{
  "n_layer": 12,
  "experts_per_token": 2,
  "d_shared_expert": 128,
  "activation": "reglu",
  "routed_scale": 1.5,
  "balance_loss": 0.00232,
  "balance_bias": false,
  "init_std_router": 0.0237,
  "vocab_size": 2048,
  "norm_eps": 1e-05,
  "tie_embeddings": "early",
  "lr": 0.00735,
  "grad_clip": 1.0,
  "seq_len": 768,
  "train_tokens": 298100000
}
Below are experts of layer 3 (counted from 0) of a mixture-of-experts language model. Rows are named router (the router's row for the expert), gate (a neuron's input weights, with its number), up (a neuron's input weights, with its number) and show model dimensions 0-191. Each number is 128 + 24 x the weight over its row's rms, rounded and kept within 0 to 255.
After each expert's rows: "gets" lists some tokens that make up at least twice as much of what it gets as of all text. This comes from a sample of Wikipedia text that the model never trained on. Tokens count by the router's weight.

# expert 5
router [103 154  77 121 161  99 143 160 115 154 153 140 126 118 139 128 147 113 127 148  59 114 126 145 144 130 190 127 126  67 123 136 164 140 130 149 125 121 166 104 130 122 142 108 206 148 127 131 148 152 104 148  81 127 101  92 135 154 110 119 156 116 131 162 137 142 120 135 122 118 144  92 140 132 119 108  92 114 134 133 155 136  94 120 180 120 125 105 138 163 131 131 116 148 159 138 135 130 118 140 153 148  90  94  71 137 133 121 152  72 199 114 146 121  94 132 142  99 124 167 140  98  96 148 133 118 130 151 155 112 146  96 164 138 107 133 124 118  99 145 132 130 151 124  92 118 177 154 158  95 169 118 136 150 130 153 145 137 137 140 123 135 107 129  95 113  94 181 137 104 128 108 130 143 114 117 127 131  95 169 139  81 111 120 124 126  92 128 140 122 137 106]
gate2 [127 138 146 120 130 107 174 140 121 172 113 118 155  94  78  98 144 104 137 175 130 134 124 108 114 136  96 123 132 125 104 161 144 140 101 133 171 125 134 127 101  93 115 115 143  85 110 130 119 121 159 156 150 117 104 115 142  96 136 137 165 155 151 161 127 142 171  85 117 123 131 152 132 135 116 119 130 169 116 158 134 131 115 108 106 132 129  51 169 136  96 128  90 128 136 159 139 136 133  88  94  87 107 135 123 126 174 123 131 130 143 175 134 132 151 127 129 156  98 107 110 122 134 163 134 120  92 161 121 155 131 102 175 120 107 164 146 169 158 131 109 124 152 145 101 100 126 141 134 134 166 138 171 109 143 118  84 121 120 104  96 214 121 151 130 128 111 166 103  68 169 162 123 112 117 131 150 119 105 147 137 137 129 137 100 118  94 131 123 121 120 137]
up2 [134 137 121 109 150 121 167 131 123 128 150 137 136 166 104 126 126 122 172 130  75 116 146 105 132 134 109 125  92 120 122 159 165 157 164 133 153 151 134 124 112 179 142  92  94 126 124  98 135 130 113 152  97 109 194 145 157 128  93  68 108 141 112 124  88  83 107 115 119 158 112 172 137 129 113 102 136 126 146 113 128 126 117 112 140 113  95 112 165 150 124 137 143 140 146 185 153 125 135  98 150 133 139 131 162  90 121 117 133 132 128 158 120 177 199 139 141 112 127 190 141 152  87 149 139 133 150 122 132 118 115  94 111 102 155 154 162  97 140  96 115 139 142 101 151 116  90 105 111 104 173 159 138 118 129 123 124 140 109 151 111 194 146 130 127 130 101 145 108  93 149 131 136 105 151 169 140 129 130 168  93 110 113  97  94 141 142 124 124 121 125 156]
gate3 [103 111 139 155  89 116 162 107  88 117 108 143 136 109 153 113 144 116 190 115 180 165 153 135 135  78 139  96 158 110 111 126 135 128 134 143 131 102 159 128 115 129 161 111 155 138 122 119 111 204  90 142 106 135 119 131 145 159 152 116 121 103 122 140 124 164 135 141 147 129 116 142 124 176 107 105  63 142 126 149  95 128  97 163 132 124 120 151  83 143 150  96 136 124 130 140 137 150 131 136 141 114 153 112 104 137  98 109 131 103 165 112 116 128 102 126 125 144 103 121 116 150 155 108 112 133 159 161 132 125 136  86 140 107 127 157 162 103 111  95 138 112  93 176 120 118 160 163 144 143 172 115 166 155 148 153  83  96 153 152 130 119 120 140 128 130 127 149 102 121 166 160 111 132 125 167 164 190 127 142 120 121 151  96 132 171  95 115 120 163 146  88]
up3 [103  87 114 120  59 119 121  92 134 125 120 129 143 179 158 148 134 113 139 163 142 132 119 142 136  83 126 115 164  98 120 160 152 138 142 149 153 104 128 157 139 130 137 170 148 148  95 108  95 163 112 148 121 131 123 107 166 184 119  98 105 114 150 125 107 151 165 111 119 119 150 121 127 146  91 156  80 128 110 115 105  98 111 139 166 101 103 112  97 153 168 109 119 134 103 124 152 115 120 116  81 123 143  91 115 127 130 129 153  55 129 132 132 130 110 142  96 136 127 147 138 124 140 153 110 154 123 136 155 100 129 105 163 144 134 182 167 147 109 154 145 118 115 136 148 156 162 151 173  87 144  97 117 127 118 142 110 103 136 141 153 133 118 156 127 125 150 100 116 119 140 112  87 133 109 118 142 149  99 129  91 117 140 107  97 152 100 183  86 152  83  97]
gets: "s", "ed", "d", "or", "ri", "it"

# expert 0
router [107 149  97 147 110  93 178 142  81 158 150 152 126 110 108 175 162 138  75 130  95  98 102 129 109  92 189 110 127 129 130  96 154 114 174 121 141 140 107 149  95 115 142 135 152 156 144 132 154 107 116 139  75 106 139 134 101  94 128 147 166 118 137 139 188 107 140 111 132 164 160  93 145  69 152 150 129  88 142 118 175 136 135 146 136 144 128 146 157 109 116 122 139 146 119 120 132 115 174 129 137  83  98 108 110 129  91 153 139 118 154 122 113 122 111 167 159  90 164 113 124  95 128 178  90 131 144 150 137 141 116 135 133 137 137 124 145 158  96  92 141 102 146  96 117 135 130 100 150 111 114  97 110 153 124 110 123 129 131 132 102 114 132 157 138 121  95 181 158 138 129 137 142 133 159 124 144 161 104 117 131 101 173 155 127 141 129 104 165 139 131 137]
gate22 [105 145 102  89 132 122 102 147 160  90 119 151 143  77 147 117 124 132 129 108  92 102 134 126 115 175 141  98 118  82 147  99 134  93 119 156 149 131 112 119 147 112 157 148 117 136 129  66 125 154 114 143 128 143 137 142 109 121 148 102 131 170 151 138 102  75 102 118 120 171 125  91 152 111 154 112 131 113 105 129 159 133 121 131 143 147 105  75 104 137  95 140 140 126 130 176 116 106 117 177 167 129 131 114 127 157 123 112 148 183  99 109 149 150 161 144 116 139 111 129 132 110 112 136 111 113 143  55 100 119 118 133 126 116 168 164 120 115  81 135 126 158 143 112 147 105 120 112 120 143 147 112  76 125 140 107 170 172 148 138 115 120 155 134 160 146 112 138 120 160 147 144 145 128 145 119 127 190 149 160 186 108 114 152 116 133 177 140 153 127  93 133]
up22 [145 153 149 176 112 144 148 124 106 134 137  69 153 139 149  97 139 132 145 150 174 162 134 121 110  84 104 169 150 188 132 137 142 164 131 128 132 138 136 136  98 137 115 128 163 130 123 170 126  98 127 126 130 104 116 100 127 144 135 137  95  55 133 125 123 130 169 151 148 100 131 150 105 147  97 142 112 126 143 124 123 124 140 126 117  96 125 163 131 125 141 141 130 103 160 104 158 138 104 107 104 110 106 153 116 108 142 144 131  64 151 105 143 137  67 123 124 123 140 176 137 161 118 129 130 124 132 141 124 132 158 130 107 164 127 148 158 162 149 131 146  97 138 160  52 143 111  93 120 105  73  96 189 156 134 106 117 101 107 158 147 136 102 134 113  96 147  99 137  80 128 112 144 144 140 139 127  93 133  93 110 150 116 117 166 155 103 104 110 124 134 137]
gate23 [149 139 114 170 132 107 124 115 162 121 138 105 123  96  99 115 154 105 123 113 109 146  85 108  62 108 127 116 125 109 180 117 123 123 128 170 113 130 134  98 142  65  85 135 142 108 121 132 129 144 160  71 112 158 159 143 152 167 122 148  85 119 141 111  97 146 116 110 121 120 115 115 151  92 125 153 163 134 120  97 146  97 136 136 155 150  91  95 120 119 145 138 132 144 142 124 105 127 123  81 118  95  99 133 163 148 128 125 128 173  77 134  86 146 107 156 129 111 179 119 145 110 150 128 119 185 103  90 109 135 190 116 141 137  94 153 167 151  90  95 131 136 151 132  99 109 146 133 137  84 123 108 138 164 110 118 101 159 107 126 104  87 123 132 162 100 126 103 129 137 114 102 111 105 131 142 156 144 122 137 146 105 151 148 144 106 134 129 132  96 149 161]
up23 [ 94 143 165  67 121 144 134 139 132 155 151 177 111 131 138 128 102 121 145 162 134  99 172 117 134 118 150 129 103 172 111 123 178 112 145 106 118 122 136 136  79 157  82 100 137 131  96 152 133 125 109 161 139  97 102  97 119  82 117 149 112 135 110 146 134 142 125 113 138 115 176 125 108 158 125 109 113 128 111 149  99 133 148  95 119 115 183 143 121 158 138 110 135  66 126 139 141 125 134 141 143 122 135 127  82 111 103 150 126  94 150 136 161  95 139 153 122 128 105 152 139 170 136 119 136  73 151 150 149 105  91 127  85 146 111 141 138  98 149 171 119 147 107 101 163 124 111  96 142 140 118 127 115  91 152 130 182 105 105 141 113 129 103 107  83 173 120 163 120 131 125 168 125 138 113 104 112 110 135 126 117 155  80 116 136 162  96 133 128 103  78 100]
gets: " S", "S", " F", " C", "A", "-"

# expert 7
router [134 158  80 144 158  88 158 134 112 154 156 140 144 153 164 164 154 150 127 108 122 102  85 134  93 119 166 110 156 126 122 139 168 129 154 110 149 134  69 110 100 146 130 108 128 140 115 101 128 133  66 136 145 111 113  94 137 125 129 168 122 134 162 119 144 153 142 138  95 130 143 104 171 114 121 146  89 119  97  92 164 140  97  92 149 123 114 130 149 145  75  85 158 100 117 128 164 128 112 178 133 128 115 137  93 143 118 191 137 124 103  96 161 123 108 132  95 129 147  86 156 108  99 139 100 122 121 144 132 155 154 113 175  99 124 131 141 134 126 152 134 107 136 104  97 147 148 137 132 118 112 128 131 185  90 146 111 134 134 171 133 121 111 153 122 193 115 136 119 125 134 126  90 158 110 116 132 114 160 149 112  96 131 132  97 138 165 162 121 131 135 113]
gate25 [144 136 105 138 129 118 134 102 134 154 160  86 188  94 153 174 120 138 137 120  93 132 112 142 164 137 117 152 128 124 153  96 162 193 132 126 114 107 122 130 150 104  71 147 102  99 119 122 123 136 140 165 155 114 144 128 108 138 208 109 107 142 134  89 104 109 117 126 128 139 105  94 138 110  93 105 153 101 141  99 126 123 127 109 114 115 118 118 155 121  94 145 145  89 109 134 162 153 140 108  91 174 106 114 123  99 142 128  98 130 119 114 135 126 130 102  82 111 163 118 174 123 110  99 105 136 136 159 164 148 189 100 136 123 100 117 136 117 134 162 110 124 154 112 102  98 114 122 165 123 152 162 167 127 102  91 150 133 135 173 146 133 124 137 104 137 143 141 136 107 154 135 114 105  68 172 116 133 146 127 159 150 156 146 130 117 164 139 156 148 102 133]
up25 [135 131 148 102 109 140 133 137  93  91  93 160  98 169 133  97 101 133 105 131 130 141 113 148  88 154  98 115 121 137 133 158 114  74 170 111 120 176 130 117 154 125 165  94 126 158 139 142 125 177 106 160 109 155 101 153  96 138 116 105 143 111 107 136 121 143 160 125 134 134 146 169 128 127 156 131 116 128 144 149 105 177 119 190 136 124 121 125 104  84 149 159  87 170 166 141 117 118 130 137 147 128 141 108 177 118 119 117 143  96 143 121 144 133 121 156 138 151 113 107  72 118 150 137 131 131  84 142  99  94  85 142 107 118 135 121  97 114 119 141 168 110 127 149 137 139 144 166 116 108 101 136 104 150 100 113 120 121  67 109 111 109 145 120 115 139 119 131 116 143 144  89 143 126 147 112 119 115  70 144  98 136 142 125 152 184 100 155  95  77 164 109]
gate26 [141 104 154 110 169  84 138 128 181 144 115 141 166  92 174 115 130 172 152 136 119 138 158 102 143 110 145 169 159 165 156  94 128 130 140 118 145 131 120  88 128 121 110 143 121 105 146 140 152  93 101 154 157 123 154 124 143 106 116 126  86 138 121 102 129 162 142 120 101 144 131  88 151  94 104 154 151 111 114  93 123 141 153  99  94  84 115 148  98 144  92 118 131 142 155 166 104 148 106 109 126 148 143 113 130 133 151 120 114 117 107  93 133  98 140  95  86  72 131 104 127 132  99 151 105  89 156 137 154 146 217 112 170 111  78 165 105 128 112 122 170 115 129 137 100 118 114 112 171 142 126 116 127 144 123 111 124 102 111 135 159 138 149 129 140 128 147 147 124 144  69 131 154 138 118 143 132 134 113 113 145 125 123 155 169  82 157 122 144 126 142 134]
up26 [153  92 111 107 156 107 150 134 153 159 105 132 140 121 141 147 125 162 138 142 128  95 129  99 135 141 149 175 123 147 146 133 105 120 152 105 119 155 142 114 166 162  79 120 111 113 134 100 138  99  81 153 174 143 151 121 146 123  88 100 105  77 116 129 136 153 141 122 104 165 147  91 178 111 111 146 140 121  97  49 161 110 136 103 121  48 123 136 129 123  88 113 131 131 127 180 114 164 110  90 112 136 135 125 120 128 180 130 109 113 113 112 136 106 172  95 108 102 121  99 136 118  91 137  92  93 146 146 173 139 159 125 154 134  95 147 127  93  97 127 184 161 139 119 128 137 137 133 155 163 153 116 145 112 126 127 125  88 132 125 166 161 146 123 123 132 165 135 141 129  95 138 132 161 147 142 143 135 114 107 105 107 126 146 124 128 153 147 114 125 122 148]
gets: "s", "ing", "ed", "er", "ment", "ation"

# expert 3
router [124 171 139  95 160 112 101 139 111 171 139 142 109 145 133 143 149 139 121 118 116 113 115 133  93 101 142 133 175  98 111 139 140 117 138 121 135 113 100 160 113 158 179 120 146  98 133 117 150 167  88 161 125 133 111 118 100 184 120 153 143 105 149 131 151  61 138  93 100 134 151  82 131 101 116  98  93 150 129 118 144 127 136 158 139 150 105 183 145 179  99 110 135  97 116 135 144  93 155 138 159  57 112 121  92 166  68 153 126  89 106 141 167 114 102 126  99 140 127 126 153 107 120 151  97 137 113 155 121 152 136 172 135 118 163 121 168 135  87 134 135 130 149 108 111 130 156  99 131 130 110 120 153 103  71 127 130 130 119 138 127 136 127 160 135 135  95 170 142 111 137 126 116 163 144  99 135 138 175 133 117  96 142 155 125 137 123 138 119 129 147 135]
gate2 [146 113  98 108 181  96 107 108 125 152 101 139 125 120 131 110 128 134 159 138 128 168 133 136 138 119 117 144 152  58 133 127 153 135 120 124 127 157 104 101 128 160 137 106  87  93 139 145 131 160 116 107 107  87 179 152 115 136 112 133 119 154 122 109 128 140  77 134 141  95 115 115  89  82 136 119 136 156 144 146 119 136  93 153 145 164  95 138 155 176  88 109 113 150 136 122 131 166 127 115  98 107 151 124  93  98 145 106 107 140 121 121  93 158 157 104 146 150 156 114 122 147 166 151 120 116 150 148 106 107 131 119 101 124 163 121 120 125 173 131 114 179 112 145 137 156 137  80 136 112 138 165 169 140 134  85 125 137  71 152 150 135 161 114 117 180 136 122 146 103 133 120 118 104  93  77 107 138 176 137 136 138 156 181 121 105 140  91 113 116 109 122]
up2 [123 150 124 162  99 106 119 110 122 132 129 143  70  96 122 148 115 118 150 136 120 111  95 177 138 147 136 144 105  92 100 139 115 104 133 189  92 127 135 136 132 139 122 144 121  92 119 140  95 155 139  89 120 140 159 148 105 114 164 147 134 146 165 145 155 153 102 132 122 111 114 150 117  92 136 102 133 134 145  99 118 104  92 132 149 149 160 156  77 156 125 155 115 122  82 125 120 110 114 183 128 119 136 102 105 167 137 141 105 161 156 142 109 113 139 101 136 131 136  97 122 110 137  69 133  79 180 140  73 152 107 175 117 145 133 138 126 128 114  69  76 120 131 167 136 127 149 127 146 104 154 117 177 131 130  98  90 150  95 132 141 114 101 124 161 132 123 120 125  90 110 123 147  95 123 148 114 109  93 133 122 170 107 134 116  75 138 113 118 161 121 139]
gate3 [129 128 142  81  89 106 124 143 152 140 122 134 160 134 165 139 152  94 152 157 111 127 150 122 119 129 103 142 138 131 131 146 238  86 115 142 110 104 138 128 118 166 132  89 131 118 117 121 127 131 115 143 110 177 173  59 145 162 147 136 108 108 112 142 151 169 141  93 147 141 125 108 114  90 114 124 136 134 140 120 106  92 122 174 115 115  87 134 146  90  96 132 113 130 154 110 115 112 151 143 126 119 128 104 168 167 122 127 138 152  97 133 139 139  83 143 113 121 120 120 134 131 113 151 163 182 121 119 122 115 130  88 139 139 167 128  98 140 167 162 105 144 182 176 112  98 129 132 136 123 139 149 145  94 116 137 158 108 138 118 138 153  79 134 114 169 136  97 124 131  84 136 110 125 116  95 124 156 130 100 127 149 123 109 156 143 135 100 168 109 139 134]
up3 [ 57 130 151 128 107 111  77 109  84 111 105 151 156 111 154 140 141 159 156 121 148 102 147  50 132 112  77 156  94 138 107 158 162 153 135 142 106  94 176 139 114 127 120  94 131 118  72 138 111 116 105 138 163 143 122 133 139 151 148 107 145 102  81 114 154 119  96  97 137 101 111  96 122  91  90 137 168 145 104 119 157 119 111 151 111 133 103 122 123 156  67 131 138 114 165 115 149 121 111 125 122 113 146 146 155 121  98 146 130  87 128 101 143  81 134  98 113 109 141 133 139 123 151 126 140 112 129 138 148 126 129 119 189 152 159 132 109 115 141 140 144 138 129 156 117  82  96 111 126 148 113 162 126 117 101 143 166 127 118 160 131 102 147 109  86 146 136 136 159 113 168 111 100  82 133 125 130 126 139 150 125 137 137 133 163 140 175 151 132 123 142 122]
gets: "\n", "-", "al", "|", "d", "ian"

# expert 6
router [107 145 121 103 110 113 112 148 123 198 146 154  44 143 110 119 119 150 133 100  89 109 112 152 156 114 145 126 138 108 132 129 146 135 124 122 167 133 112 123 157  90 111  81 136 117 119 127 132 141 124 187 100 115 144 129 154 119  85 148 140 117 170 172 127 162 137 117  92 179 146  91 113 114 150 137 116 142 156 105 112 116 153 104 151 145  79 141 145 111 130  60 161 107 145 113 114 125 133 109 107 121 139  91 107 145 118 143 168  91 127 126 107 176 103 111 155 122 137 126 159  93 146 137 125 139 126 178 134 142 146 155 128 107 120  89 140 132 111 124 115  80 112 148 132 138  96 136  93  94  94 103 155 157 121 148 109 143 124 161 112 132 117 193  86 150 141 147 132 141 109 109 148 117 145 128 151 155 117 135 118 138 128 155 148  95 141 137 146 138 126  89]
gate3 [137  71 133 127 150 132 136 127 118 137 140 150 159 157 113  84 132  99 135 152 126 150  90 112 170 101 114 107 166 107 112 113 172  77 140 104 119  92 105 115 126 127 162 129 108 115 135 139 131 105 112 162 122 216 178 107 142 122 133 130 149 109 147 134 100 184 112 125  78 122 160 140 144 143 106  79  69  79 107 112 105 163 110 138 131 106 128 117 134 153 117 146 139 113 134 106 165  99 141  75 129 108 126 128 105 132 114 118 158 123 118 120 115 137 131 155 152 184  94 142 134 129 188  95  87 127 119  91 132 118  89 141 135 125 140 115 126 138 114 114 115 140 110 148 134 162 111 126 126 104 120  98 141 124 129 117 141 121 140 108 132 138 125 147 135 148 140 173 171 131 150 127 145 134  91 157 112 137 154 142 147  95  98 118 135 146 160  94 116  79 121 154]
up3 [138 169 133 140 141 130 134 137  92 161 171 117 108 143 134 125  91 120 121 113 127 118 123  88  97 125  84 158 157  91 114  94 146 116 126 128 131  99 149 111 136 104 129 124 159 114 145 150 133  97 136 163 146 123 143 149 112 157 130 126 135 168 103 133 109 106 128  53 114 137  99 160 135 127 118 120 123 137 138 119 115 135 147 133 146 150 125 152 143 136 170 147 144 128 158 136 123 126 131  85 116 157  89 143 136 146 141 159 159 174  87 128 108 125 104 187 121 129  99 137 151 205 186 139 120 136 122 142 133  91 123 150 138 105 120 118 132 131 125 129 114  98 140 146 132 133 115 134 172 119 141 112 126  60 180  86 100 146 133 147 142 155 178 191  94 101 131 132 142  78 114 162 129  96 118 126 147 134 145 143 151  97 112 101 101 155 166 121 117 129  96 142]
gate4 [162 123 107 103 146 171 111 124 121 147 139 106 115 141 152 130 138 115 125 143 123 172 165 129 128 189 118 164 104 125 143 147  95 104 133 154 100 118 154 151 148 141 102 121 117 132 149 124 128 147 111 180 108 119 134  95 125 168  95 150 150 146 153 151 127 132 137 130 146 142 147 146 175  77 106 144 141  89 138 166 172  97 126  93 149 152 146 153 149 102 124 122 142 142 143 124 118 139 145 119  67 130 124 158  78  70 142 181 130 109 156 138 129 155 125 158 130 152 145 124 140  96 113 129 119 142 128 126 130 127 145 135 132 113 143  89 140 122 136 108 136 118 156 183 112  89 195 102 120 149 134 134 160 119 157 106 132 163 135 161  99 127 159 174  89  62 142 118  68 145 100 121 135 150 113  91 116 162 121 118 134 114 138 118 134 140 144 141 147 133 112 150]
up4 [138 123  75 105 125 129 112 122 140 145 141 103 136 134 161 154 169 111 137 132 142 169 153 158 118 153 135 125  89 138 125 135  97 150 133 110 101 140 165 138 149 127 118 133 106 105 131 130 164 145 129 163 125 113 120 114 151 174 103 159 117 147 149 165 114 154 157 164 154 149 137 157 188 104 105 143 147  82 129 154 176  89 141 104 152 166 131 125 125 143 124 137 129 137 120  97 125 114 166 108  87 150 105 163  85  83 119 151 132 105 149 120 128 174 126 162 120 122 120 150 136 131 105 112 110 129 135  98 146 142 136 137 136  96 145  94 147 127 114 107 145 113 141 165  93  78 172 126 146 127 138 145 146 145 139 141 115 168 127 164 118 135 169 157 121  95 145 133  83 149  93 112 163 166 128 135 120 141 118 133 173 115 140 114 164 153 169 120 149 161  54 146]
gets: "o", "e", "a", "ra", "re", "u"

# expert 1
router [ 93 151 134  92 175 114 114 141 117 136 153 177 141 132 104 120 146 133 172 111 116 108 140 135 103 121 137  86 136  91 121  80 152 147 169 149 116 144 145 106 143 128 158 107 142 138 117 112 112 120  91 152 139  96 115  85 123 181  93 117 139 143 115 113 122 153 162 142 125 122 104 128 121 103 135  97  91 120 158 109 130 137 113 163 128 157 111 144  79 140 101 121 124 114  77 104 127 103 120 152 135 138 100 131 144 144  99 139 171 118 133 141 152 109 142 112 122 102 131 106 130 103 135 120 114 179  94 170 101 121 175 171 143 108 114 172 126 171 128 117 142 131 128 181 107 139 101 132 109 107  86 103 159 188 126  80  75 146 146 140  93  95 136 153 123  96 114 145 111 154 136 106 124 131 145 128 168 137 158 130 130 122 153 114 120 105 145 163 145 177 128 104]
gate25 [127 130  97 157 116 135 117 173 125 150 140 168  88 127 169 130  89 134  96 154 117 126 141 151  95 138 101 115 164 150 200 135 104 143 125 133 136 142 144 125 140  88 128 146 132 167 119 105 129 100 135 152 157  86 118 111 152 157 159  52 120  99 144 147 126 125 124 135  78  95 142 108 119 128 126 132  84  92 125 118 166 149 120 125  74 129 146 124 127 130 113 115 122 144 101 122 107 106 121 131  95 175 152  95 175  86 187 146  91 149 153 126 157 119 152 117 146 137 154  86 138  54 140 103 144 124 137 159 124 153 140 111 125  99 150 107 140 159 140 153 131 134 152 111 135 128  99 115 104 100 129 100 135 152 109 121 146 112  91 117 108 137 160 127 102 126 121 142 169 104 146 135 125 161 126 107  90 112 133 151 143 152 114 136 112 129  95 148  91 142 146 124]
up25 [115 121 118 164 104 134 109 179 134 136 124 176  99 136 168 135  84 142 123 137 122 137 146 145  83 135  91 122 170 143 196 140 101 141 133 136 135 138 136 112 156  77 136 174 126 153 135 129 120 103 138 165 118  98 126 108 141 154 134  60 126 125 119 137 124 137 121 118  76 111 142 105 119 114 109 137  89 127 139 103 162 150 118 113  60 142 129 116 109 132 142 157 103 133 111 150 121 121 114 122  80 155 134  98 132 100 161 124  80 182 157 108 146 136 136 108 139 133 143  83 158  49 150  90 148 144 140 143 125 138 147 112 113  92 143 151 137 147 132 176 129 110 122 128 145 129 138  99  68  86 143 103 121 144 133 121 130 113 100 112 128 133 163 118 140 103 131 142 165  97 138 138 115 160 132 113 107  86 127 134 125 138  95 139 109 123 109 158 133 144 152 139]
gate26 [168 109 157 125 153  85 138 129 144 109 159 153 144 122 145 142 107 110 118 144 108 148 168  98 123 104 138 149 128 115 150 148 139 147 149 153 136 126 150 109 158 107  96 114 111 173  90 104 149 132 117  98 135 113  98 144 107 137  97 174  91 148 111 132 120 104  90 135 159 166 102 134 115 125 126 111 123 129 118 148  67 177 179 162 154  77 126 152 111 118 133  85 140 124 132 111 105 148  87 112 148 119  88 161 133 117 127 170 145 126 133 152 141 159 125 140 121 122 140 121 127 140 133 147 145 163  81 147 101 113 176 132 126 143 105 144 111 116 143 106 114 117 154 120 139 124 114 164 144 156 105 108 133 139 122 145  67 160 132 125 162 117 101 173 133  91 132 167 159 122 166 146 147 148 165 197 145 155  97 139 114 118 157  99 113 143 103 122  86 104 141 141]
up26 [ 98 133 185 149 103  87 137 150 123 122 199 128 119 128 145 113  81  87 120 147 115 128 132 118 122 166 119 130 122  81 178 163 127 178 139 192 129 121 102 138 132 120 113 103 102 165 140 108 117 135 111 111 139 117 124 125 139 123  90 138 131 149  96 152 117 107 110 149 142 132 140 150 105  82 102 136 172 148 147 147 130 132 155 131 178  61 115 149 114 139 105  95 114 109 133 154 115 147 108  95 151 119 107 179 138 130 125 126 129 143 155 112 130 163 122  99 128  92 120  89 134 139 139  72 128 125 110 100  66 107 154 142 101 124  97 137 128 101 110 109 124 148 119 119  94 134 108 113 103 109 117 129 127 158 153 124 100 133 131 130 147 126 134 113 112  87 120 160 134 139 163 130 151 102 152 155 163 128  84 106 117 113 102  69 130 129 113 145 115 101 153 100]
gets: ",", ".", " and", ")", " 19", "\""